config.toml
d_expert = 240
d_shared_expert = 0
normalize_top_k = false
balance_bias = false
lr_router = 0.00123
norm = "rmsnorm"
norm_eps = 1e-05
tie_word_embeddings = "early"
learning_rate = 0.0135
max_grad_norm = 0.5
batch_tokens = [65536, 131072, 262144]
max_seq_len = 512
train_tokens = 538100000
max_steps = 3548
dataset = "wikipedia_en"
Below are experts of layer 3 (counted from 0) of a mixture-of-experts language model. Rows are named router (the router's row for the expert) and show model dimensions 0-255. Each number is 128 + 32 x the weight over its row's rms, rounded and kept within 0 to 255. Numbers have three digits each.
After each expert's rows: "gets" lists some tokens that make up at least twice as much of what it gets as of all text; "mostly gets" lists some tokens that are sent to it at least half of the time. This comes from a sample of Wikipedia text that the model never trained on. Tokens count by the router's weight.

# expert 4
router:117110085142181116090111113140127205116108094243114121128110108110137133159143124145143165158067114184118167129106093132125120095155133151068183132162204097171100093104126162126183119126177146163155180153123089122198144091168176137164148130141161165070123128170105157086102073084081158135123148111165108088119123086140170165102136128145101115124176176154080149083124143140127116104077079160129151156084101209100093132104139162101116134184132158131120087135169110093153090152135140077161132107105084186077099085108171114114143104142071138080098113127071173150144082138144144109143085148139101179105089100126184109108155141135112167123114212162069108166115117134140129121172111113081106099075113112148075191072108138083130120108135136139110139165146171122084132141114085
gets: " the", "-", ":", " |", "|", " and"
mostly gets: "=", " or", "•", " &", "×", ":"

# expert 6
router:123174175090094089087129128135148137143150143125115052126133131150067135089100107185086112091125156161064167145094114133120175129170124047137111131132129100161169135116088149145166099081125168137131173136109112138181155129165153119122109163073105081184086140162089133160106120081066137173065085145105049085121104175074145118109168126086113183123136189111104091146121143085082143126146112078186164102149190159084193141116122082143150151090139135159174114111092108179137141115174115199112115144141092126118134158128070091160054109128056104106136129121058131185149137101130091125121122177164149096108093096146149114128123125068129167118153117081120118096121179103137113127091131139125110111180107069134094140097159089145153211128140105104099147146178094122148184111131139
gets: "y", " he", " He", " the", " his", " I"
mostly gets: " He", " he", " her", " this", " It", " she"

# expert 1
router:122113126108086147161122138109121174152151118122105116137144149182162115167137083061162055084158147107136115094106165104207056110180173098150116098122190191136180113117178153116121110181106105138090134105084143099079138075069146173080146077104108135110157127116133082140140156189162120155085124157125146125126199183122146159148159152115158103179146150136151171133084080202088082083188103149156184180078154102105088073157125151093151076154093133146093166127123133195174136114153149139112155129133152187068119109090133123199127192121082163105168095143126137101149131157118120119122109151129126196151115054112149143154146123124077143128138138074107126148150039170145157094147128075095123089085113149166092131113107110136121120101130135135084103129107122111156165146118133
gets: " a", " A", " E", "A", " se", "o"
mostly gets: " A", " se", " ma", " a", " Ba", " no"

# expert 8
router:096151130094073071095118065142092119117135175153165131160104136141145121107123148146132134137119137119112113163134144129154108130127079129066149152097048134082166122133154114198115095151062141168067149081126104141101131124175166050123163136096122125106120108137099107132115098103130109102136131138115147170152142149125167090126111153145097158112148076138113085129108087078150128145147108134111113092081185135187080107093186161106079115092171148100133113142140140112171090105156102183086074215134109109080098129093143113092123118105108129166141095055167103133156096117124162153073151165148135127137213111098174090116155168120092048085152112150185166096134152129124173088129188135083099160065153116113152101194108055069082085196134081137123121101095126072152140145120091
gets: "o", "a", "e", "i", "son", "y"
mostly gets: "ko", " William", " Charles", " George", " David", "ć"

# expert 14
router:179175150193074087132176148164214159164105169102086165134097149129126167120207107114151149067130181095106087153134137107079158184079076163120046128162120113137162084125088136081111117146126119183164143093156148132096186169142112144109151159153121096099116127082178130132114155153179151087120134170117149120116139096070149128111107145123118076123115154177105069150141046104147119166146124139109147144190194107137136176084117105165149112145140126120166156144128162094119167124093143087208141091141162096065192072121136170143164126117124176124146092080120149000127136119119121104119114108150145094147112111124107113125103090157120130090135094176107076181161151112107129126165095133110114161094103119094097122136137182145139116154154107121130163159121152164184127118159119
gets: " re", " de", " con", " O", " co", " pro"
mostly gets: " re", " con", " co", " de", " Re", " pro"

# expert 12
router:120150109157213182141080123101119090127132152190110124086141117158164162157110106099090066077152075152142162205134098107145074079121170180171173117142078155132107156117144132121135139102178166103128146124103111097116141118129121151140125118181094156140191154126168149178107100132165115152080152142209175155126154124182123133149168107099105120174114181115156155125128107162143096143060168119080167128133070179099162120118107118081139094131173085155132093127105079117097159098142103078134153165184182159124105152142105153154149101140166156188126169174187091126092148113133116150125126114075115169065101112095134154136095119135168139138166123168156071085124171103135151147096138183114126182178148080130181106169187146184098140077140118130169182155073105128127080146152089
gets: " |", ";", ")", " —", " 0", "%"
mostly gets: " −", "*", "^{2}", "JPL", " —", "MPC"

# expert 2
router:156158156183195143198103074069099159148140139149160149147041130084138167131138173069129154146133064157152112071170167192174170148060183157163080108088169129171134174120116143138154101119133115172131135107118106152115123088169119105109158117165131175108097206159138132126156120104122145140177092129115083135136167163120068063149100136091147161128089077064155108102130149135158157073134167089141119165128165116167100156153131071155116168145108122133160125158105171081157111126158141124159158112086127121142221142129144132115113143186131131043143095104126126105148089120109163134103113062113149093152115126090116148162144156117111068112073107170097147163090156130146122152121099084183144113087172170119115125121116152085122144164091107114131124148139085062056133148096172
gets: ",", " in", " of", " to", " and", " with"
mostly gets: "),", ",", " with", " from", " during", " at"

# expert 7
router:153082142157164135183091156125125094098123141124108091128146188116063101131105169100123151161135127122141160117094141111120071107055076083143078139080166088179081112113088133103135147153189106104155110174131149156122111161116133090065070152153141120141208096095140089064161124086079108173165128110121104128114136120097144119101106103169167118111125118119055102149150184155167158064127080149069105093126088116094090127114104149099077110134125117126091165099129115127080163193085115175113142102147140088174146117188114123162132146171121120104112162148194082109105199095154102136145136159124139140187132190156177157117126095168153090092071113131119161116119091172084118109096071163106088100188140106174118149114132185113142167092110141180071148074156149140082123166120120
gets: "s", " f", "c", "th", "g", "f"
mostly gets: " f", " b", " imp", " Ar", " sp", "equ"

# expert 3
router:131131133112093079116118134086104076170119078146119118149176123123089070126205088104110087153091135136160169146151100178125135145122115157136190157160155158131102124172137088087092157134088087092080111141187143061077171138078075150158120108116170153146132137139104201066091147128074109107116185117122076173113114126170148135153129182160133084116053065158099173123161156096094106160128132189130125114146139061135142094175122166160127133159189137096125118095162192113128149077105111156129069067152131104130077163124127187135135086143129134155108160117145090158163122143200140154078128143133150122127137187135082166156108139167114097121125133119161128154093158064159114192112160127175147073070137106105117169158137061156132136135161193073155127115094138109107096129153126
gets: "n", "an", "ian", "man", "en", "er"
mostly gets: " Man", " German", " Australia", " Ben", " Indian", " American"

# expert 15
router:172074117096174179065083148145087105128142130111092150106088121130099103116049142135145166143116144115122138078180115093127108125139115125136109137133102192088157180121125143133123188058135159135184106171095156133127131132145116153169096104133122096145101094102094112146126110179094119053122098082102128118095046091198119098154111082176104146072145133076150118118122138110183147185065133088100074104086148115101162142144125046119168128156129140206106131151152145151131120098102131120144053174141155161164131120155146142125111105082090081128099154152128142046104105182067142133120167109102156125047089142172088074087140151132153191122167111113158101089130096151160121175162146087129130131147154136173158123092108152127104139151094163166151153133082151155118112064092182
gets: "s", "'", "it", "ur", "at", "us"
mostly gets: " Mc", " Ber", " Bar", " Wal", " Pat", "'"

# expert 9
router:088119108131103131111184102106126144112143121139191155143110084097073119150104156105100179165195097138110092088134158126081157169178162126140136120119114143129086083135153167170105125079107101098093152166152132190191093139120153101125138119101111120099099202154204151041186121162130105181164160177163149111192102157168096135117074103115152177105150126154197130122130123126112124117115130105116102147171088112153164183174099130185156180075071108034153158147123164160081090142130104167169140125162083155192126178136140096087108082136160117166126174096071189142140179103131101159190086116129120113104088152130073108154177114132157144173084082112128099108134176151093105152173140109152107144140119179102158083116096145144115143124151096090153136116151136154137122144124157
gets: "ed", " was", "ing", " is", "ly", " were"
mostly gets: " been", " would", " include", " used", " are", " won"

# expert 11
router:150138089148086172141092175172108128110133095060102131093218097132129157116103158181185117132127155145111077135116111115120125096115096098173179146073148078073106138138115086084187084114165110108107067133159150107137092068120128153135136115163137157166119134066104083163070138104213106089133147098057152145098128161131059121046163132132150150113198121090130124150092201132097095174171173127095113163078082165111117150105143115097158064123112122099148111117101102035112108134158176126117148115078090156115141101076157099126137161102224099127128154131158171092140116123129176116099101130101083117135123107148128146087119099132152143123158178135144159095071163114150129144173151115164134159132169174179087134154113070119104135120086118138108122178145138123146098123151101
gets: " ", " (", "-", " \"", "/", "–"
mostly gets: " ", "[", " (", "(", " \"", "/"

# expert 0
router:070093136128065103136164074125108146137175104146180166180113101103123109104121117151141166178095158116166138153135117134116115146161102066069119115106074180093067154146131095150109139149103119170162102125100052129078116174112085136105096123098124097191111239144130195159117172092169122146095137127152169123135125123105059164148113112101125179162084097160117160115144104161127117146142118162160136065143099185104118130154111139135113153102163149160116149104114087118144123171100160100080105083100158084132141115143092106125161194118156112151085131189153127159121167128073082113183175092115112111125184109135131195131135122151121133176127087073127176162129071104161119079109119159200186158149081157077193106117126133127178106126145161066140117114188091168156145097130117
gets: "s", "ation", "ment", "ers", "ity", "es"
mostly gets: "ities", " season", " album", " school", " life", " game"

# expert 5
router:173129105166078095184187154103187086099086097089115134076133155148193132179151132210138120105122117121144115133153137123119202106097158104125168129149154064145150112149131106100113124144133137111152091081097153161160080176101140159188132176176108163113061089041108069161172135164101169146134114094135172127168137088116124108177156127131129096111172128130135143116163109121168174089114128141173067137121126119164122104099151149158083212090092131118094173104121098121149109127110138067136165144116090113184117166087134121052091097114162108152117106139064106048085086113208127104153162098171103148125154175133156103135076190085188162179116133136146130061166122132094105133088086115111135148136130139140111180083174121141134115090132171142139125145122122147109142101147140
gets: " S", " C", " F", " T", " P", " G"
mostly gets: " B", " c", " T", " S", " C", " K"

# expert 13
router:134159131084023121154121098133127168066097158202155119074113124123130190108128126108101091123153098079158123138139110177128203105150169162095116160134115120124135126102119131176112080105123179105110132160195172126152174125077099114132134126110151099115152093069148107171130109177203136080184092116148141114086139092105161104101146127199111095109103050070184135144145178112123107096107175130160206095130069134124123144121177169104164123145074084150123102152146104167084166129106105143128170109124091128101116130169149121109125163126155093115163108135141121158076097190131166108115107172111100104169171154115089090130149080060130100170179155067072136188141129138121132098090126145110094089130132087128149078197125145107138092116161134186134056129150115136126131161142158
gets: " 19", " 1", " 2", " 18", " 3", "2"
mostly gets: "20", "4", " 19", "6", " 18", "8"

# expert 10
router:134044112097153181148150183213218067132098097141146118125133138115198110103107133121109150144117078115117083066062145115122099124110093159140128093167087122133117168119156085149136171162103113055077098135103094104180065085183141126113153089083129102120140116086133134143131154084143142130168077087192088119122086127089124176135129129074130129175096142105141133186069153099086183174142147098136156167147158096108154080124132120120091165103114128099113122179130118136162084109162121086064151107080160124097094145166125156097170058095152143120139077142140121115113155116071119124149155086129131091127182127109113138114092148136050124131109130138115199158147132150105125127154135154108187141138122173098081061136107131163142104140077108140152061107101151100076090097086104
gets: "\n", ".", "==", "===", ").", " ="
mostly gets: "\n", ").", " ==", ".", "---|---|---|---|", "|---|---|"